Experts of a small language model.
Experts: 64 experts in each of 8 layers, 48 bilinear neurons an expert, 4 picks a token, a softmax router, a shared expert of 256 neurons.
Training: 352M tokens, 5385 steps.
Below are experts of layer 2 (counted from 0) of a mixture-of-experts language model. Rows are named router (the router's row for the expert), gate (a neuron's input weights, with its number), up (a neuron's input weights, with its number) and show model dimensions 64-127. Each number is 500 + 50 x the weight over its row's rms, rounded and kept within 0 to 999. Numbers have three digits each.
Before each expert's rows: a language model's description of what the expert responds to; "gets" lists some tokens that make up at least twice as much of what it gets as of all text. This comes from a sample of Wikipedia text that the model never trained on. Tokens count by the router's weight.

# expert 9
Description: Function words after past participles or verbs, mainly agentive by, plus a, with, possessive 's, as in appealed by, marred by.
gets: " by", " a", "'", " with", "s", "ing"
router:480522507473445567416452457468486562528598495616536461431547479468621582549452520537426574553563501446473492527551554463514502518534488497480510440570590454429531607449442537552556620484498642
gate0:547426456476490501461440496564425459433530484586460456532513388509548550489560487378548398487479531544571546518498458530491492507506525538477409520616480477443505476488509588513551476499496570
up0:498601499407502509486530487495558467473425561422499440517453508482492519493461437475528428487454461416478469561510548526477553583517497454574428423493520468476446441589535531619505371496431466
gate1:486567420519594422454522446556522407517451549415409501501448402431460557460510561490477516442460508544517541465457458489563505516528444514513527416475480512562550553610456461470449561484505480
up1:449546500494590414529502463501632532511497505602542498510598496498510526564584467567516462486465474426501557501521501504571574458429546496550472481522445573552458458505460496525549480535487457
gate2:582540455453409465590501437520534474538551554612546560517535490497502608514459517499499476500489420556488491550577525561462512462554517516505450571505522476411485478503552501502533415502402517
up2:538506569439444543469502427515603418441491468639518403445494500513424538618482614445517480448471489482520514565500438558491494519451491444440562539471481476394488443479509510547556450617498561
gate3:439560508523413508411479531504518549480563597507474541594493581474375446478464515488457493465545484555444426429570485443452526431443519449551439492460531451543485394508439503496512451539499466
up3:429598418541640613600494488463452384521496495476473478399454631461458488451519480509526420407461553466515595530438507493550447575488463481451446556552507542531471563486573442539530436471510457
gate4:523440528397488563462461449452503548539521560515533539556495424597512527574506538471458570515489484624452410474546644443525451504453504534517450450554519492573501496515493588477477514482527511
up4:522482426530450478481463502475515511428508494501464523559537518484496457488481537485494516520540380383466527488464463518572600440512480509534494512486539565449445403501450445525472547433521614

# expert 63
Description: The word of in titles and name phrases, like Coat of arms, Duke of, Session of, plus the after verbs and prepositions.
gets: " of", " the", " for", " to", " at", "The"
router:459520465437512500478491500508515550439560501486507437462511552479640493563508555529485492553554531512431563404478488466488483580501485499432498447458479407449497538464529508615530581521534569
gate0:483481466532441507636496504533547509572519489484526491553487400439441379508442469578532392612504571463489489456548502515540513483434571456507496565538469569470458434535487518546537440412530517
up0:572495449471511463533515437581546469578467564473496418524445610495491643446484533498476503501438475471554458478438567488615522434455495506464516578536537516506484489487449475463478437478486479
gate1:467570449507518524482516492433503532516378591466527486381503486456557519497552542539476481510571424507491469511496477545460520527443482418526493603492452448528501603500510498395476444587519442
up1:537498514497478599562426580453479510490559510523517551475417442542422487567507431404513467425498452441410513501493413518524506438501415513515540441474440564546541504487522450494559464473512444
gate2:531499469503539507600547573467413597405518511461439476451462464465473535572603472421447496619462550435553527457542476471523572567451470362551604554429499533564519403513510514481520481459521417
up2:410519475520519505565505500507535464455447427461470620504565468569531495530529427482431558470498454531464486527434460487496480552575489532474544483513556440579574482515429515519524518499520440
gate3:448400529514531402486488565554447508520485548442485442506468482576530488539407475503515501472499513570529495440506474543506503517526480500502422539431474566498520534512550507558477499530502444
up3:417555547489500527444580470589527482508537512493474480463516519420537588348473556494426484500504536455560514517505559435528462517508398450544524437432488498433376447523454544498452502579476555
gate4:474526496496460569360537549516468483493455544481620450431515395545448512458569470546449456400567527477535532522535495368406462483515493568496494402496538469508530604506524504521481576526522518
up4:493570414510517562503438455410472500490523494616420469545472513510458541476549461475444527457461441484435501453448466546514448512450551469451532476533452476537503528509463431523490488494486462

# expert 41
Description: Coordinating conjunctions joining clauses (and, but, or), plus plural or suffix endings such as s, ing, y.
gets: " and", "s", "ing", "y", "n", " or"
router:469518452497446501537485493474457508510536524562623422472484471511542613468476483531486473519502481475404543462572451453504518552437453528400426456542521507540463529494452521554530549445534511
gate0:512557533568515400442604555505603530536511559480428529587457486453467475484598575462530533527496490496482512466453476635580498554403408462489567496417458490444450507480482427493429432547437541
up0:508525479469473479510515517579627437455410510556497445392566505451459490504426532479490465404521407533489579467504491467482496488525459514463508485540478480451579583490456550562494508487464528
gate1:493455528494468463420564471514512439487612472531461455444496539491443575497525477500489470577538498500494489501524588514437489505471518518453414480456444608375492538564518485494489497492479580
up1:444461452492420535446534442501496444474456560471439523642503488436495596488474510469536516557542468602388576444628511592439512629455479505515508465428539487491438422504552494427481553566493483
gate2:462562492529571629456458466403515605444413503471540465520490441513550529516501493500489514432544548477458499432486471520574550610488478515501548538555498405455449544554507444544438438449498488
up2:481542552530570624583405470500589465424460549491532451483496438435473518481469550478523510547474452497471471589514458488528492517453552550548537578556445515518452473381474504527540461458502429
gate3:501469486444386531463459478504525485447604550469353380459553556438532524461472614403602483439458553600573482486438470455477480447561451467485535521565447499470462467465502427501488457572523519
up3:492430429466471457530557568479464508514501517510510599465452473444604441530440528496432427512409511418546475459467607461428423432533513413537473518416510447510508562478481457536562468480471520
gate4:412471503474388473557441541460442461595506487580487451492476449546541528481493536503581472431560502458558460532459618404508553501497508443437496501486451531381550511557460468549529518518600540
up4:390484386515568530513503520505447504519532456466530526592394553584482558589520554581450497465482605420506578419503495516491505533409479492451546583495554477527484542481481418455482494511444463

# expert 62
Description: The word of, plus that, for, from, and inner pieces of Hungarian, Romanian and Slavic names, such as V-ad-ászerdő and Bog-dan.
gets: " of", " that", " for", " from", " which", "z"
router:405501436444523581524524514502467495403531504561572445490485423464559594449477525554509492488563581520435488451536482473442478522470490459476467490533525438439470446466432509486555480450561530
gate0:514532471478566518358515445461529476464561507489451422551545541468443365435485531524489527462462525433496437472469525495438528511488523526489515491532430596550529539444447495498452510563640489
up0:509565481506425521524480497499538564473472502564537468437522488582534508567525464441459502452551520435500562500548486508471471488450524491518510391532476617483531485523477530570457411554415567
gate1:529536551570433497590467533559456535566569522566466547536528479535450481451461440557498531555524482435576449533508479549504526414544519549438418483575486477439516432588435427424484597510554562
up1:527508439541458588417525517460606494625494566476473479483443458498501515531607446587587468564467409517486481519464438437482521555490590603469525579477530529572527515458527529438559509506407496
gate2:500503514568514529479533530518475499566484472413444470492517395407447455481539495544506502617583489619536463544449540453538505527447510445590479551481507474437516424444502562510426560598482485
up2:531544523463486497452530489486502482594595462501428504544608403464472370452497458455465485544484408632480496438493480493513535334455476580578569531461448467513461483476416593463545578480497480
gate3:572461428434459505546511516478531545481557602436560493511457550616578499441505469537563563648524524544612436533470507498470554467556490529507483499492472525507536572463469518512424476471481516
up3:525424537504517622474530443537516475500449499514449517526410419448515592455499525529438531482527450512426418496418422576481474440528435535468422563512560422596509423576423383552500447479519535
gate4:504527497539483518593567508469626486525397480533480608481480549417584487556551554483569455500476573482527435497471480477514495525512531497537552541494413540514524553519514496502528438471520512
up4:476500559538539614452473542482446531499497455576571587480509474526420433572538473518470526543509388500492546438510535434472568462487630507535506526491430531539495427473445478517533452542440526

# expert 56
Description: Words and numbers in demographic and election tables: percentages, other races, from, Votes, Candidate, census years such as 2020.
gets: "%", "  ", ".", "-", " 0", "0"
router:488471468521481489603509531401468523566569499522526524473510457525593536532480561533474573502576586541520518476451519499514527578454458443504460457523458496465539589405560514463504500408514494
gate0:479514452497537485566497471465471467464500519522534565562499524536499521445516573581597550460515519423578475526430523452479445497504578577510540470527488448471504550463437498490615489482502499
up0:467554522537491553544443557479383435513477530524516501558447472442434520465548512530553408545422538612547469506503468542555563578513527446461459475544502537494548443427532608346541549535519395
gate1:484469539539526470514544437513495538528577544448579595536417557500593493545551540477476530376507449484488506488498450464529575542480457506513481489493513580508435477395517528466505532482537541
up1:466528466489540484551505559490492542525558454546520400458536509508444556424474490520516504612437542540581587534457583494487470433433540465442565511463461457511540527522551452444543380391456447
gate2:425454556439524580503456466480446559586435394527554466527527481466445390473450626490413422491479593520511579499423507546460476428541516516519605437452447453560504531562435515541482459531567555
up2:614562534521512450483506424496500479542469567445445559432490594538513435508497522499489485512451420472402476500551522455471550533461470536514493571530507522440570541504542486458497501517401467
gate3:575486480467445518492479430432471536442499473583555467601567550456472470458501498507461509527509446499525442537518495458467468555449457532438484428502425481441521502436516499487487500531526503
up3:445450411527585451515605425479476451560488389613457506586515560509555462541556468533420528522598501471562524468444481481441505511429465486477537454475454419460500481460540502477524481439490579
gate4:519591473544469409509576447411512444485513577559445534454494521546365580463561520440457454502529480474513535544369508440614539554495495393447479465496473507524539549530513434390512480382569406
up4:405453521480486582446562544563528528435488462527435444447457498431524492547498486481418579551506512462553484519597413524446413435485520500606477460498599507453432536445410546548428487639486560

# expert 14
Description: Commas between a place and its region or country (Kerala, India), compass words such as north and west, and Indian name pieces.
gets: ",", "/", " States", " north", " city", "{"
router:527547383504457582490482568402577575527449621470578439455478456486532496564461480549494512536520479580463521457487514499515547521442550539491449497540449423450513562480519475525566565457453531
gate0:538414554440385509513481514502526475536535521421473494443552536483460461532543513518575482450508483617459539471569419550530464526501418456546507504556471491437454479464549472619474490515536543
up0:550466582480440522511456418394437561497512505504479520564528461451453503471338537453585463613483495499456516514597506529478465404482516519567441496570441554458548541535507490535520521510549526
gate1:437484494493486523489470512501488519417509499523475448522514475532526398483474518474463525522520515459525477478555549384577419609594619497463468537514530544449392461477545474468537604511472607
up1:399512437418508442522467521603525510426487441417441403510547499631458485528428500435541503488559576502454564451452549473531612533465614592525545548510516545524504505516461522611520559519586437
gate2:443495476461526583491482453542383590500579528429433521484554518524430557429559517488486462587436503524502464596460544527496428429428513501472449619512556458504438561509496533405498419525534436
up2:465525645475552477455502443576437506449571479565496456499504539471517561592459497524586555559469502521472427452507525504501496487461479543482498502477566412502478418526550457413541492470579528
gate3:616488575540435526518412615527573542428516528505495497425495521432453461448457484496440555468562481557490481500441545560507531552603554565573548492543470503496640583521512517515531425466427447
up3:552524512568437555377460551470439520435534576454565471593435523498512490458554458575474488516489469533512547465509468492448531545557480505461497533505480545573590459538619475463472509432426513
gate4:386493437517552631451509495454467482557467464542430466517564437535552566525494435519521470384524533407511477462489478411510563526487493443418471576539455504653579457469517458503498478509444542
up4:531505477426502508468504566560440480502573405521552494491444533462480567451540429480440504429496537561478436494544474567449507480495476445413491502432495449462542494410525542500482445559517615

# expert 48
Description: Line breaks, punctuation and field labels in infoboxes and taxoboxes, such as District, Coordinates, Species, Preceded by, Born.
gets: "\n", "\n\n", ")", " =", ";", ":"
router:559614422498441582483438522439486572456594535528530534474455483399522498437476530493454447510511500485420533545541529414505495557474523503473405471473549495547444559524492508512632564512526532
gate0:476594480539408564473478473524510465508600544497453513481546463572560439444502544576506532454408479496484452472419513416478502439481482539630600386601527461477528563566463420498542346513500407
up0:447490430532509495500519488507569473565312444454531462542523452478514488457432385499563418490415414487455555453597566490554484504472527498457515570543494528524534453481478496576452521446490511
gate1:506566506470466420424438437524433575548572409477492497506448464513486453606549509534455395490481536506498599466564573609476528492528430420376567464584600413396494437500440509509493457563564426
up1:383510506550518499456495499487444552500558584531463483418525602528532481498477530537412472481512486524480535575486476419562518503532451470486410521468523509482503539510584482545556403503508522
gate2:384425463450517482543494524505374439538502508450530620532515511503512554460534504545551555489567573584525518410558512470507459570547544486503532425547461573539508485452434433491416597549571566
up2:519622465452572525515513526593398457512543412528500440533537469503398465383483417498447468552374478525511540462484483491519531500536529495506455468537436462590469544412537545501490490525568535
gate3:495479575480544469407506457445519559473481479479466485495510502516466622460532488451436472505524614510474468454522481549500511496550613395502510584453531435558423565485599623484498490476531524
up3:518487584590484538483449495503462508540457452468470479515504565598543507456429536558575443596550458491429545504531493495506604599417528508546417465389419477531540433561500528505498540525529522
gate4:552556527520547503463430486465469482420538582597461599574525461428535558512401481556476534469561467570437546486537495410519478582435445493548492461443569470588544557491484537497509503505476509
up4:559484460532522575486433450599498494604566467526420503515557464496564506453533484508533465439523455499530573493628488473548482559502526507607578497453480624567519442523437454612496446506619477

# expert 17
Description: Colons after field labels in location or career lists (State: Texas, Counties: Saline), plus mid-name pieces and table numbers.
gets: ":", "°", "S", "/", "D", "%"
router:504569476426498574494463486442461600439515573460482495453497552475553535481473522486474592553577531565498556452533562542496553594478458501404444463563505413477446629438505487549560512511586511
gate0:439574406517522445585489487551472431513549482493465494441484460466598560542615529490514482576487469520427584475524428510506496527460467467542388587444472480513534578530448510441542382447499506
up0:521589526476465509525512500456464441648525554619487527563665533592527524562542487516561496544561485446415554632563417554483512449533488498502465518381437546524478553558468478489447468518467599
gate1:520394600570483570489454519443428418631544452507473440591475486474564493482400520617544463399511520449466521561519477477454613392515485545514502449483499516531531537543549626494540474507551474
up1:435549469477494502494485429438557494463476501485562508491466471457457478439475497546437578574488450378528582590531538433518483532388537584470480553405455439555519477542460440495555413526469567
gate2:500468435440497531416489508476541532529526568532446476485513431497486490514418441472437445522554446523415458460491577462473515556555438511532431639443457519617548415458487502486478510467428507
up2:446418495544486487402466433514553476473562504453445451512516454523350450427431501543538446473551555573592457540517554496476503542523614454523545451390509494575434539437502566544490553427601453
gate3:480538514475529448625523559513464544484510486465584507581467509461539504496478512491629480496475516592470510523588498521503598484493536474431445547423413459439468398524505488492564402478523452
up3:417501469533537571554501500540524467543450572478573447439460448582473593541543443480501353500485509533466491416569382484461632494422477606565489518419518449405470519522499487580477465506582460
gate4:501490516512432545446589520465483482515524474587561440574543420473456516485502503525558514503510462361495576505478443614537456450484593529487568509562403530447437485524512475482497451497523507
up4:513404493496493501387473471487472435543511498650527484515450466500435500536598557504593414494522618494532514549450593501484482517491495422539556517510510498548464525408516472454420552396476567